config = dict(
    n_layer=14,
    d_model=384,
    n_experts=16,
    experts_per_token=1,
    d_expert=320,
    d_shared_expert=0,
    activation='tanh_gelu',
    moe_layers=[1, 2, 3, 4, 5, 6, 7, 8, 9, 10, 11, 12, 13],
    router_score='sigmoid',
    normalize_top_k=False,
    routed_scale=2.0,
    balance_loss=0.00311,
    balance_bias=False,
    router_cosine_scale=14.0,
    init_std_router=0.00702,
    lr_router=0.000612,
    n_head=6,
    n_kv_head=6,
    head_dim=64,
    vocab_size=4096,
    norm='layernorm',
    norm_place='pre',
    norm_eps=1e-05,
    positions='rope',
    rope_base=10000.0,
    rope_fraction=0.5,
    qk_norm=False,
    attn_scale=0.125,
    tie_embeddings=False,
    parallel_block=True,
    init='trunc',
    init_std_qkv=0.0168,
    init_std_o=0.0,
    init_std_up=0.0168,
    init_std_down=0.0,
    optimizer='muon',
    lr=0.00559,
    lr_mult_qkv=0.7,
    lr_mult_o=2.0,
    beta1=0.9,
    lr_head=0.00486,
    warmup_steps=200,
    schedule='wsd',
    decay_fraction=1.0,
    decay_shape='pow',
    final_lr_fraction=0.0,
    batch_tokens=32768,
    seq_len=1024,
    doc_mask=True,
    z_loss=1e-05,
    train_tokens=316100000,
    steps=9647,
    dataset='wikipedia_en',
)
Below are experts of layer 2 (counted from 0) of a mixture-of-experts language model. Rows are named router (the router's row for the expert), down (a neuron's output weights, with its number) and show model dimensions 288-335. Each number is 500 + 25 x the weight over its row's rms, rounded and kept within 0 to 999. Numbers have three digits each.
Before each expert's rows: "raises" lists some tokens whose logits its average output raises strongly, later layers aside. This comes from a sample of Wikipedia text that the model never trained on.

# expert 3
raises: "c", "ar", "C", "f", "r", "R"
router:472497499488512489487510453483475491489475516465517496535545467494513525488516485499496529518494531572504531483523492504491497450501539493492490
down0:480503480477521487517509491505522466536495489530471528481475527472483501521507503492453519494479499511530494486503514449522484511508511511482501
down1:542463499467496526475467513484517484466459528513497526500502504507499505528534462515489501513489477501540493473451481532515507528505523505537473
down2:516495513536511498502535482525490496521515537484458494523468510505510491519472489555484459517498506490576511496467527487461501512519521458520456
down3:500477515492510510529468489488509487522546520486473517495533515485530494481501509476518497533489505542524491485529489469506472513513441512505467
down4:476522536518443465519498508509502529519471495500512500485511535484476502501523487508487489491502501506468502512453501468465528510436448485484479
down5:498515469514469436501500506549486499513451510511461494557467550482496464504545450488493506488529497490484495532499496534490508508514519507486487
down6:478490479505530573529501501498496470495535504517509476460434518509522506511509529525524500510483480466490491534518536495474527499443477477491471
down7:466485498460470525487490503504519511542500477526494515533451506518505484468513488520513500511564492504495458486532502499493525448522506480475469
down8:539545517528444490487435463481462472517511453515491515503494509530442468491550477457504505506541512486546567499522446478503464490506490489472502
down9:477444461540500478503491485466505529521474513490488512480455563505497495523479507508478474504456477539488504492523528469493485505511475506505504
down10:535492536476496513533505489506497478476511484527521503507518499484468497486469525512488488472497488529469464513520546513534461484483532463520489
down11:477499488502487510505535493511535482487548488467491470489506500486482517506501514502498505492487468508502473525476535468488481530467547552480512
down12:537489527506465503504526474522486496480529516542487471494482515514470496511517512470517491500485516514493538514501511484553497507557491498500474
down13:472505490459518526454511520501471459493498493513511482492534438487523487494514475506521496506552490511463517500530542503497494546465531479527541
down14:476521512492508476458527498497471490522530452489489497519458559503464461495490555488493475499497508511492488528486428462529492552517505537517545
down15:519514481506511450472512543475500509497492484486508470456523479501514539494501497488500477479513510523481520511488482498504449497493471494510505
down16:499531559496511478514507474523474515508499474454503455524516506505493462508509477544476505490511482513468498523499511532492543527510536497519551
down17:487489517525497499505502525543479538539521479476461519484509506506494502511520489498557484514520558465522445507481540500481479529518464534500469
down18:463505491504500511522467455532531507480495492512491474485484500521520509525501529522475520548497532513502480534506490497450490471556482548507479
down19:523502459509479517517505465478520484500530520506485475539531495444494521469482471528514517510523510486563506521514480518522494526473528508511505
down20:491477529485524480495494563443510530454531516527507500540480564496532469476512446504473449518481462506566504509513486501552495564515505484493503
down21:496502449497461513485516457506517465481550462497532454491453473479441488475486511545490527506481513508488464504498512481532510503513508518511521
down22:554501569493559484463517498484518441550536516536470529461497494492491541498467489467481469492502529497486509496500485498485462496481482501483492
down23:497502487450492535490500500529497487511466492495516430531498470477504489513496479528483480477495439467437516491480444522476513507485482479511454
down24:496540442497483471510514502472517461449521518518491537499488514476493526549474522482472526485498521484544516528530451473494500517529484490488526
down25:521474535497517501513515508543507532509498486535493494463501528502431503497523486496462515505550507541475548485532522509475504478563499486482488
down26:522501513487533509525535539511500544478472507494488485480475528501488472484503458532520512516475475490533492475463474493532500508492531505502502
down27:504471504420499492522484454508527553451460499527527497489525534454517454473487514503478484496502533506493470499480503487496470526495523499486511
down28:482548502479530498473480448535518516499518473480472530505510462529502492450461491484513465551499500490495489503476505499514514520527518528474505
down29:553583534500507495472514508468542442472455475508513543510523516481464493506565483525503488529490476502485480524482485484552496510491501514465549
down30:492537496467483544521543464504465525506498502465435528454448507476544479525465500524501481513542462458549534525510451496485510526444474487521493
down31:481515489531486462493533516521517481501458505496529513466542543495445496520507497506504551533528510510475515487525502511492506508493499535459507
down32:480453536506452508495477479470488516520535511503470530493495529513508481521481488536491472491514461512485495491468523491548510543497499504483465
down33:490488529485508536509484478496531480506495493456497512441541488498481496417467472480509466492519518459514525475503506481472512500546479492492517
down34:476504516527487465469504492514475493499508505503498484538448470537508532455549472498493478471517482481532517521500487482481511491533521544505520
down35:495464518521479482491509544482538482508472516483507534516492464487493530488477502497514487492493498503502477497528451499484465476497471516512503
down36:474512492538502464505479471474526566467497491549480502505468495505477533541571498528508461512508472512484517510475496535488496513491507495527503
down37:516525481489496534459521504455497518513513472520535521508484440506465484509487476505494520507517493510483499524458569508513524573546555480531513
down38:485475495490532489499498497498479501540469486500494548502538532493511510542496494495550514483487530470486494476502457482550482543505453515495465
down39:482528535460524506535500523502526516490497458498488479504467528458486451490515527471518490491511490495470474453479485435543476516509476515475528
down40:544455476516512488498530487543498475537494501524537509483472513481504519490520486501491517459506494481502490522515470516534550538487516463523509
down41:490528445503493469477499493494471487481476457493491505488495472505467507458448500533504496508509512449514492457489544503502521472476466489473480
down42:483531509481508533457510469533498506493529534541482469438515487498526484516456461500488488528486497493505490480447515527510470536505498482490493
down43:488526463499500485521530484493522489516480485525460475504486507505500547510442528515526487499448544498477487508534567480526497507474549484512510
down44:475496532513514492486482516524482488489446482501477525496450500492476494483508497488490542543499480513513549509481505559528488535529510525521549
down45:527494532449537474531499537509527500510529492499494512482491514538485507527476548481526534517503504457496494492553498511464559496501501458508479
down46:473524508508538518491478495500517491485496465468527463463509526503459534501509480486456514569533490574517508477505548506516466523506513461498508
down47:490484500549484517479456495502483467487527511475510498520515507528490502499500462539511494483481553493492516494497521493470499519521503513492452
down48:516494513493496516517545510537492475520508526522511534492476484492471472473525491493502509502488496457473554505480479493506491475530527504487421
down49:517479478519508513487494493471495495489526485517491494489530518489495497499574466459492509513492458534508517483526507545493491538537495489518478
down50:550467498490521522469490464527507483496470524503500528511516498504519493534491498481478510491516475443532465493498490526504507427501493552478517
down51:515549514493515518504511523487499493504474471507479530471505504485511485522501457511483525492508478468509513528491484507520546479500557518495502
down52:504504497525512515471489514490473477488528554496499512510484420440536492507468540494558580480480503520510477504508503458475476527526520486535473
down53:510518506502488489516526509506491497526500496519485549443536475483523525501445506486495498503502519490526477481535520458500487508494544568565527
down54:463475466519505523502467500524553471491530530531501466477510497528532522452467526541515465486522481505478530489498519472541493525506506539482486
down55:542522482497515530536490510500527504492497520517540481475481507457537511496508489472494497539523499492452539484491514509536495513529520478507516
down56:511516436467499504519488506447542455487483501473463485512481528544524443488487471490500503485508546542510527492485489516514549514492491500503532
down57:555486436509515498510452481466515483519497453475497501467471489482487471502470548476460501465530457508473462489465499503525467503535484524451480
down58:495483535508470558497515456497499531509455476503506506475518519511512461495540476510503533499455468513497477466455517484453460485502487510500493
down59:527505504535503454495487509509508454505520512494496498506499561469536504492509472514503491489537496500470506485534480446490475488545467468510473
down60:492518539493481533495443502457510511519453475499525518486507507537513502452537501487475481485490534512551550507507518543505462530442489472513494
down61:491519478475496500514490497524516528526502513540485478497533489494519549551488476504487448519500490500525525499518489506546447493496490506449497
down62:466485530497480484476529473498554505539507507491513471510489498527505516490536496503484493521448478501520537523519481516441497476505454531528482
down63:492462501538514510493473486490463533487493497545527521489484479487528497445525485495504468497490518498496460480530505475540493501469440529479504
down64:505479467550531465477465451517493471493558491520483513472487495487503498466477498526509490549504483465553515492516473526505481451497505495517457
down65:538523521484512519532507503535500566483526504529503506496454520462485479539502496518508487506506511531491515500546494536488528507485508497542547
down66:503491523494490492495470463525508554519523498533545491455543486483483535464539494518487442489489488493492512509498540528521527525475478501484502
down67:521476522483513490535494521496538501473476462480530522486507458509502487511526510499516509494462536524511505473487504514465493541519509523546490
down68:502507522511511501544483449479526499497476528489456523564535498483563515500452556480567504471448468502491454488488498511504498491530532494512462
down69:521456482537473498475458543508491449530528491452486504491502496494505511483494502538474495498507482463532486542445494473474495563496480562531449
down70:457540505494485530526468505497463483540502514516465487462522519522463478471500517502454515479539492513478507485545499505479539544529507496496459
down71:479532484477501506503512522480537473544520539540504537488527468514485521455448506505489515450495460476487557522498497494492537499503488511508483
down72:535497506495498524511486516520541489530531461490519541508500532507492501507482521442461453520539511533455488496484501495479504492475518519535544
down73:494524535502462512496490493514507519483445531494499536502473552533505507451484495476532508505469508522510523496501469511533523462511504473499467
down74:543513501521479508524491485513508501542498499489483486559510496521487533523464527485478538484518497534490499485539522493490511480484499537512488
down75:493458491495485516529474544471521508508470478480488491509518467466479468489496482508505510531504491471538491492500497525457515529481494507547530
down76:477499479493483478508493485444480520492498472501521504542462486503477453521478535504512497538503497482486520474488506509539542502506535551511505
down77:543497492440483527477504526500490465506484473483556471531533508490531456471511495512501527516499471483450450520508462494509524517488462561488496
down78:490515486526509481486476525528533508472516560491488506498456519500486474445546502504497527501454506526492514486480554476479522541499479512558508
down79:512494527443476480532534471524533490481500512479504509507487439494513531477496474468510486481478526527507478513446454487511502496537491485517515
down80:476513497473521534494483495495476499475493476499506486506509520542488496490521449455492505488514518484447496492540527482529469492479522522490524
down81:544465510499497510460504537505476485477516501504495528492467510497544530464500527490451486505512485502484488538513537483528507503567502509507498
down82:504518495477489500454512505542504478477451493543513491515507485506522479443518528503528455500498525517445491489501509472471501469509502432496455
down83:491447532463535477484527561470482502541532498514494489455510507495505517521478499529467511484500512510496505521539527532522443489549502505499523
down84:597497493499481475508503515488503539481508530444492494490500461501470506502526490503493468527497515450495462501434513490510492493498506501525494
down85:472490476510515484506512519458474549454543538503515519504483519462528533520476467483502497503528466533480491494528476444491491509494527441520466
down86:497514479536521471493446478517486514512524493505481535504540479485522472494483488463483520497555522451515463516453462479553487487502467524546427
down87:482484540525520557452505523473514494528496457479533464500485484497459466450536503519496527537518502529489529450451517519453418529491528528480497
down88:524452505456492552483455449519551523478489508447474466485521524537529485522488497516503511506525488493498515496520483485514549496504485511504501
down89:491495501495537523523485513509528497517498498509527528469504498482467476459492445479491526483465575497494464513513510487483514505528504502527518
down90:519505523474446488480514492520476492506474495517483519463508495527495487500484487502519544478486535510486531445513497513472521518509502523490474
down91:526508499535495450533498491503487511445504550500461457490514519495512480493514460524453516492456487495529444477525507504496489490531544503465511
down92:524480496545513488489499506456516458522502527510505491499525482473508476471566480562486502528497476521409498489507477482543520534497475491493492
down93:475461521483510505482430501516516517514538474563525482483496509466528501483535550513491483469522514511484509526482473475527517521520463459527485
down94:504566484491500472482462496536490506492544527489506462523511509515532466492528493509471466533498508546480464499480489521521501511486503495496507
down95:543505482527513529504475472480489535472454503542502439543501453479493486479489517516513483540500453532514497513501530544534480504485511505527484
down96:498487488485505500521526554535511530466517490485499531476509513521517497548522496479480492541471518481492496514513506499529531515559530491529496
down97:530475498487476523495490461489538482476499511511511526499491439480501501533498496547495479463542524530495516544531510487432442479515499469541528
down98:493501500526491469545480532491478513488491502515492523523498514493476482559519507497522479548478543474466542482531469512506530500503528486525516
down99:516481466478489469485448470483459495521517540494475538501520507495502510495509521488504498522484479504508490518507509487520509517477485522517487
down100:467524484531482462522520507491477482475519500482476533501475535543514525521491500495521493475497481484500486503449496456513434488480441461520473
down101:503483452526537469503506508463512530519466488537490505458513418508508512490535506513504470476493454527490500540481493439507496489498520481498487
down102:522537522525543488503552493494473548464504487517502521501486516480495515456482497505548463488529533516502484548456484499474478515557486518462533
down103:518497463509499553423497460494519491505496480515487469502496540497497497505491485499489493492531479464530511499516473483523526516493473471494510
down104:490511492480500510516544487468507521495521454496527528497489462514512475451523531500533501487466463559513513502472556512523513507497501510479430
down105:534495464517516463490489499484471510468461512508530491483482484527483511508520529505498474515517504464461524509540528491480483495510526506497544
down106:471496526517520502524507509536476525495500533537500522486535494445475485534463541519508508505539489452519517486471498488504476525538491522517506
down107:535501456515448502520515520519520466502509510485489497520471502531519500455506464513467508522494480501496483489515467500498496521469467508481535
down108:491527482529520463511529510472478501439514480517494480448488500507515452520509480488495535517501517562498534494499505487526453512479462549492475
down109:494494519473514498522485509475451502512540462506515535481538525468484527532542509483484467475527471461512492535523470465527532526523494556495500
down110:529493461544497463547511499514520469453491495519497529461494558512494467469481466494502481487474507491543483507447504520516520506501499529514526
down111:482499462523518552494500506498499515478510432480499513497495491521494509529496491492433499517496500465529531476507477500442515532470536476567504
down112:462537470480485556506516478516497506498492464480486517506514525464480465538492515492479486505525467475461516480520455489529488474492526488503484
down113:484540494468504477514504537523535483512496512483501478539483539426499483479524519495426505511510552491461525458510511495492522515479490515492482
down114:498495489517504484499464539486478492501471487496536451468485493489494505495456516510486534482466480482494460533470524510517511479493524472559524
down115:487490508512511446528501519512543473535517522478514469518508510486504489516480519474475505495468499491522539492488489491521519491512479521453529
down116:497518479526478480520504538514534489539531488533503468508526493505503459487533512502479523488456521490517504524488478459514457539538512519548484
down117:469481440499529517470498501455509543511538534500507509522424481526513523466508530470484503516513506498536500501502513492502480529479506489485526
down118:506477488537501521529495498541487518502507512474498482477503537505503479504470494496497450491523544516498483490544513480523526574508520488526483
down119:486506530513492511450547556522482491506482456461544525491535526473519516493484456477484566472469529547491498469521478511525502419513518451441489
down120:504525483536535555502495481510477533466505491496470460456489504484478490493566515521528494498473466540512466491521486496499514474522511472491520
down121:516485489505450484499501440525543514485491503486525507521540453481508485513472496513495469516487470453473474496493491531486462496490514539467528
down122:468526464478517482446540510482501522549476456504497501510516531518506478488483514487489483486499518466505464515531529505457492462504503477492504
down123:534487540518511511487563501493485508493489502498529479445518501487515487495528553523490491497501491452467498511471499464482503487530491480475511
down124:478482482559517510486486508456509533509499479437512512515555484508539504451534520469492495488492516542499503532503492509484462495522494475500556
down125:463477505486487441486508481494548456491479529529455483503497537491504478505510521517476540522510473460536496491465509514501513501517498518537498
down126:508484490486500521563498518445562485483479578522481463533486505462475510484497484494505527547486513503457426486486496479497500506535478501520485
down127:518488532496513485501526531544478504488492509512502499513502526468540451528441528489483484550506498487509508529480500517503469539515477483506501
down128:474504513481509463484523499475505503467484509543521496499466514447490510514477494514486504461493498453499513525516505545509503525532526465510506
down129:516487528480520540474513516462501510499542537484468487501509511495502461492460531494486500501485491548478517511512462466536508504521497510541495
down130:531480499547496507487529523513477525482461514499510516506523529467529502526499492512485519517447505489525487502515496522479504509446479501494478
down131:506481527510507492472546470490488482459523528486524537527501509473486515472509514542515513489475441523570482480468437546522523460463479503500508
down132:448505468529515492498495456504521460518519520524476485502555514474482490447492489507537503485509473492508479449528510511497454465533542548506506
down133:486551497470511482542475517517479511536513518530480479487504528491483495489496478480512484508506498563509497507509487480527504542522483518511500
down134:541503532495503537442464470475548510553496483458549510563499533513530475496501488487494479494501513495548515445480511555516475505525490497486516
down135:477501496487436484459468512536518496469489543535454502515492480484503475514471498491499498480499492510502538524545466500503492559442505546584527
down136:462477525503525491503491514511491473494498468529496509469506452506502514495530514486528536493469481551477531503509499463516505511507508483477511
down137:506518514480520461549535491482518474493507533497502482523464551489493492457529473485499482479500501510521496454464515509543478523533452493463512
down138:530485497465522466487510529526521466472499473526452501470495524471513492516493528473488530490509529511524509497495492499499501466496468477586559
down139:485519492508511495495494448502534532500526504508510534511475488487470464546518491494500517504530483474487514507546466506515462488479483504477519
down140:481471541526518511465489523527476500519462446497484502468484533525508544487506559509497498493497456498494516462513491529481518527503531503491470
down141:458496501492524512506498466529497489490544484568519505495483483548522526497497504473514508484526496532475502535486513549493495502503504478470516
down142:477497522482485500467584512539468509512481469491507468519525497512496524484512454472517509531516538561514466515480466543545508525535521478516538
down143:524475488500486521538526535464512473459522501502474489502494529485503518542514470522498498492502469489517478532479488481501452520449498469488535
down144:514462468500518476480512513466516441504506475561534477505548545524454496499472458505490477479493506493490504530521493511492525481541559503511474
down145:523453495495526502502487526460501503488492498537507458482525491543495503508500466559536522460534507476455480471489467478480489495546469551516452
down146:476523505490528480511526502497568506441478514534518483514503474515484514485530503508460521459468471470490493505516451557501538514514539506549487
down147:551501480509492479509468513510521533428517513505489485517490432512466484485516471514505527533506482515482525444452456458487478482492494498492531
down148:518515540476491528523469551453498493507498494537502478516514474505512475554483502509483475535502482505445512508516490505495546503521492463511480
down149:527529478484447495517503521533484470495518484489502449475509538527524469520485505458502482525497498479470517512470495504504528473520488530507512
down150:507472490515494494529471513529513477472536520499540499490501521524550530497497446486527476497497490517490457491524467494532486562486544505470504
down151:543541516490456479553519505504477537519509484467501490468441545519506425491484499482486520482491476514482495536492492542532534528524456494473513
down152:515480487456515458506529550476534528510496500523544494467531490507533521522504508485497530525461510508485506507540499483550530487536494521496476
down153:527547469499496497505487498484538540478522468566500515508498475517510490534486482493514497485507501518474484520514561484513522531482516545522516
down154:526487498479443452477505503473459505505526446491477536485509474512548513503498476484536503530455493555539486523525451495496543516488456491498479
down155:499464494531481547463492537505479531468522500532544503517461500521468545514501529472443520479511517497477511522519522529528464463542498471502466
down156:498436535478514502487492484499476511503466508503445525483470479501529497537488496524543475473470509504524471518480490546533478498498460503555449
down157:531494517502477448504514472491502506528494553515498503527549519525468527504485547563551498500452506502466482494510475512492514502511504496483478
down158:516540526497454499508514528470491523471476503497505487518507515492527503482537490512500525498463523479527477501472523534520517451466490469562526
down159:518509506482504525501506503456516519503466529510488553495530502509470539450499492523474535496480506488494495524492524477524496466513471474499464
down160:483504480517486475480482480539488460484480511526506470478487483462496491550504532490492446505513470510582495483516481500528490530525489459507546
down161:494495494521501516518519518523528511521520469515546509439524514500478494500481490489493502517506438449490505503499500506478520523539534480529466
down162:498498499472524480465495506507491469482498541447484488497507502467506493500491489496453513484497507525518491457516492504574469488474514499492490
down163:519484501499478500539509481452484452437493494501472490552490484452485462487434449501470494530458496510550543485510480470508518528491501534502512
down164:484492462493498500525485456484586517518508490494450469492518509492501536533512503435460512522512520530512533511414509509499503506512535513520518
down165:483505483468512510472526548450552491489490544531481489536510521526478497500493557505470508487487504437466485457528466531438512487541512509503527
down166:450458520451488505523511458532513522530530520490491484478481501507537492524489479493514530499522485504454498484509563519477499508451477464538445
down167:470548534481469487481507480493463477495493548518513495514471541532490488501513535473480490518507494476483518509488470479490488475492480464531493
down168:476472496495494501502495509487539508472491501533537515501476465516540492522506496480501502515508475474507477507449443490510492509486508535489487
down169:478524520490516491463468502502495510495534476503534494483518551490486553502507501469499460541482530482532528472553481519495505521514487493498517
down170:467504549478505486501504499474484485511491527527538478459521501494497526462502540491504486512485519495523481477449520492498521525505524508474474
down171:492488505464487507556465489518458517510530516535451504492471474512524521497504490492466510487513496516494481507486527486536519491513482480537498
down172:500517544480509522524454513480495492492463486527468501520532457530515533508465504483465446544511507482473506510472557478518491489497487474500525
down173:473496496466508475529466478508520521437485559502559490495526516511522542544491493474553554512516483505485521450515512552481523544505459493521430
down174:547456490498483505481501488464509552500500505519538506520458526492485468506496486534498483502481493525495498538531496494567525527507488481485492
down175:539482512453539490506536479522442541492437479484503507493470515496466499491529477485465501460515528492483491452469497518452516467452516402517463
down176:495502525474493450508553513506485524532519484530509498509476560477513495501494486486473495556508518441474495488517475484490527444444484478546544
down177:531507481491521534501500479527500522527521468496525524497496471477504472521487489507521506494441502516509495463508506496528500469514528473481489
down178:488513489470496515534451520445520493505494493517501512480502517514469523459502470472489451512533510528547513447484462460521531496508523466535454
down179:480503539550490497526521478489512520482500507471523486547545550485527533556512450509494559489510535498524486517489513485482490493506481481466538
down180:501507507521547516470496482499496458502432484469531492478463504486448521488542482495498491555484440465518506526528457502502506516474461476532481
down181:499497511525502443519507503492513497483479517469469456497459495499504533473504541471513486523496507533556518524476477477481499446483503482485506
down182:496519503469495460533488481494483485535511506548515531499503514484500482514508533491522545488494480460526561508479463411514455533547542476447514
down183:491534515496503494494507492484486473541536473504503459498485474527490496513529465529483528493508546491500506534500466483506446509494509496480459
down184:467469538513484468535506516521510522500527479498526504449571460499524519541500475498455535505518513492481498495472537487546500512541478498497548
down185:461480507520511479536478523484460500460463487505499508527466496468528491502447486477475530496501520507508508511486490532533503509501510505518489
down186:516548514498485498456558505561533496522503520502480504528492532523514461475504452509484529511515555483474476511489509445478479502479497506479479
down187:516504515487502515478516519515458499517524479515511473461487502534521526492508486523490530531457495488525443527528500489528481445477438477513516
down188:529479517531518560498507501534481483485547514518486543488515578462485489474518463523491481493494527490492485497501454478524499458458490494470501
down189:482528472518509470476519543502537470449502497455502521494486505503539485477541493487483486536498510465487503498469528441483525514541508488486492
down190:511463495438500545479513419492506490482496511484470522521513463479490482466503503463460525493460543536517473487506512514504511485516472470513476
down191:543487535478443491522513479509514511456543498514483521499516516511518475509489520477491485480504524486528438497488475523518469516500493451537469
down192:498490484475469509486502487483524502533495501477492466511509494511477528510528484483480474465483485518488459502494505486483484492556493526478512
down193:539501503518530524531484554525480474493543514464495493560489513518484496499568514489493488465521507532494494496465478492464518485503557508497506
down194:478532461514511526500507540468510494469499452505500543478499486540506486490494506481529497523548536461497526523485491445478503479455504524526506
down195:531482523552519539512448483536525514469496482469541534519524515462511489511496507504484500475504507488465520494518513467481462488480500493478481
down196:539483485523507549485519524468488456514502493458461509463484479569515515458487487534494512531510482516490469468487535505529487505487542478518474
down197:525475519499467494469511490513479502512506545523521470472493505477533481482526548470538470557529478522443511513535517517470485540541519498520522
down198:531535512480506504502479467493525540534514483486479492489483439511520484492477467509517548477473520517508492489460496491551474482490487499526494
down199:505500529487540506501462469567493494478520520457494518530499486531530533507507519519501496497488485498520462487469494526460520496536470490466533
down200:492523500504512464514486529488535491465479500528486493539513501487480508534502528528555473492466473534534485515532517497522522514501455495458518
down201:532472482516451503495491550525477465499478531517519519494496427554505469512498500492509479518465507506442485471498508478536510481466493506502512
down202:462499547511502503507530480530495524515480488513498485490514482467524540503538531497496529520495490474498499516500483516512504523509498489486535
down203:546507500500484494507470468465470512462515463510486521511532490478490526536500534496492524473543495471536535506520474492522504500510484528463528
down204:477508522534522499480505471470481497504494499481512499520491519486518530519497475505497499505455532523466453514509515459496494519518480514476503
down205:488489507454497496504540503552467539521493538489543511424493490535512496468517499558489459494470471488541463500502495484506534499502511531494507
down206:544519501504467495521491475523488493490509529570499502490499503490505543475517490490533489538542451517495454500527503480513515525511451508484569
down207:509470559484510504514491513509504485450492500588455467523499481519514461446482490507505507526507473513450492499452513504534512494524533483517519
down208:459465448489490495490516522522499504485505485516547520518479489548510509516515505522494499493553474472528500456520517504506483489445483469509441
down209:502515506497483589471468483466494553541500493457459487525479492517506459509511470510546484537502492555480500518482476500544460539465488450519503
down210:542531501506537494500531515502532485519434529514503508522492535532493504540538500502510526488545503483495467484493531468516462546507510501535552
down211:496481499526507496518515520491514504469540512539521476484485503495478549496542513475465554498504525468460478507524508434528493433520517507505521
down212:522516498500495527527524517496490471516538462516502506497507495482510522451485538507471553482473462515561481525477504500497452517486501555525538
down213:511507504533504587482496472483497502513521528489514538487490435488510460520545500486507537502520509512534485460487475455491474502494444495514485
down214:550527563501463521543516508488440473508507540495480516536497435512494511486517455526505512538465488503477511469493533506555485538469464535534478
down215:524505493513551496479457515442520526467504519528490521507475513501528477455463492513493491513487504553496476492504511458484480492554520564471512
down216:500509525472495497478457462461513526508475487496499451519502522495510505494480493512492455472502525460530488526477521474529527515521512526503482
down217:526528523537462507523526506543497543488514509482522508493448459471504510455505539481515507520483475482519484512484511531460528480485503462502495
down218:509530458473505504528491490521453483474447407510532521496502492492510549537455520512507481500527491484474453516516463480475495524472509512465469
down219:533553520448463499459558476538479496528477520495499495518501535488526465518522498501522489465517455496501481522511491513496471525510462505504537
down220:548525540457498528506517512484491466510482477495493489494495499472534477509499531503489485453478521488542540545489530554492512557485508480483487
down221:509479510436504493539493498512483472493481491506465500504524516484496491468525520516496491539521508491520496517478515506514506485533507476503543
down222:448475510543450488465511463491502479527534483517519531528513466515504518494499468484544473494525477501487520485470514543529496500535539503505471
down223:504475545549489505504499484500490483486486502502477488529471494503542521466468505499517487453554486503466477493493477466534506551519508484476516
down224:518511529507443459498523510485515479503545528497494479498498527523535474511517501528545525536505514487510481477491524499508513448523463485498524
down225:521478501557479535523509514490472508490500511487451520511513449525518483522482473472486531521460490478532540500511528518499482510491493476520478
down226:507536508495471519505488499503475557527475468487487520519478490525491505471520525492548493507476483445513501496460481480519498536463510495514510
down227:504500531553483522518468528475538502512502519529488480470500488419521535480481492528525481484508511488442477508502465514447512491533472518522468
down228:498499501502542507508491528476515510523535493483535487453487557511520541526495444512478518532496493507526493490480521514504491522462482533519496
down229:499435505549524521493547472483486538537514511505504483487479514448534509480516499500478515515458494513504491516489471471469504474495500458504532
down230:455537539495465535484501510459506453490508511515475528513466523512490520508468497552488480474477492434541494522476513489516525503515489531531483
down231:489471492468500500472492489478494504499480511511474479489475520509502534502521481474460511459520538468507526508480477518541492530475508461501507
down232:526523537508503477490493521473462512429479506521483491513503515521506543503509500521534489521470480532477523451497542482545527489499529514545470
down233:451514482499452490508434492550501523505542532531498523487458484523503488484508511507501542508515489501499455525475495503517508485511468506477479
down234:534531513465493528494430571520533495522503524476493471448515535479544475536500525500512477501499534517502523472517502544469479542555498495467507
down235:485491537514495461496507488503520524522499455486480496465528512533456538537487522472531517490456521465459465482537448483482523531507509508484484
down236:506478500506483530508489451507534522503544516497506537516478484502528494495520553480484462490548460513473490492519504452466500501489509497490507
down237:495535516513524496489469516485519509508510494492484506472508512537514488503504468538487483523479512495485498477486488531457469495465492538498542
down238:460469490474483538478495503531527496511520502484503488501521477478507506479512524483497467532486501549531497523491498507463462478508511477492516
down239:507480483468536498524475493542505498495550467500513466486476531499476507537506519564439514500524519497491534490470533466495513453563521492486508
down240:520460495520485491524506528500481480524487496456497500493479494493524520531493509532435511503520504529486505500459495492512500533458489474498481
down241:487483494507423495512493508459541451516489480508500489492486514544512488502435438535486473488481476504513542507476493457464508493523470519549458
down242:528461457450506480505484465459492468529489522476542512563557479520502531525505528535470494515504498501529487500492500476469503507541501490490478
down243:493474517509515485486509564487475487522490472551461470538457504462470470503438494444516508504523493519499509474508484496530515524496475454479511
down244:552480500507511486493517504469467488504496487506473512495530478488478522515452526490516476507504501504497510486482515470507522543493495518522497
down245:462484481453508473470494461507453486509481502471511535488468514461508526482487511526500518502474496524509520519452506514518471536549523525474506
down246:510520494520498531439496485464466460514506534544469510504503516515501532484527517503483522492520511534521568475523558530517493513513524503501525
down247:494501552553515499518474516486529522503457503494517487483484547497533524535561518510484475497495483550481491510498470479462505481507479506534522
down248:480455534510514505522531475478456505509493455484493483500496528539475521541472497461486523505445491488491522480515514568518519508506490556445495
down249:557452489503483450522508521536488493444490489524519499500537484498497491549557506499487469506500465505498491478511528473486494512493497491501544
down250:521475533481468498520485486535458478490467498495443509514504527450481484454438499510511457510481532465536502500490489497502518503494507492523506
down251:501509490467523494501502464457505489543539480472518496493516486492516498517482537513464548507454476483489477495507461496471519461514501544500482
down252:516491518483513456497499466529508502466524451506488539503518544474513542475485474485531550492518502503451508482516491443496551531473515514487544
down253:561524462467497528484470507486540500488492487523544544498517541497501461474509526485491510500521449491463489484525485475486458515517516535507530
down254:498536504523543514438506475482528504482542479494459482494540465491494536555498490507530483523495494526499534526500484454497474493502507485565533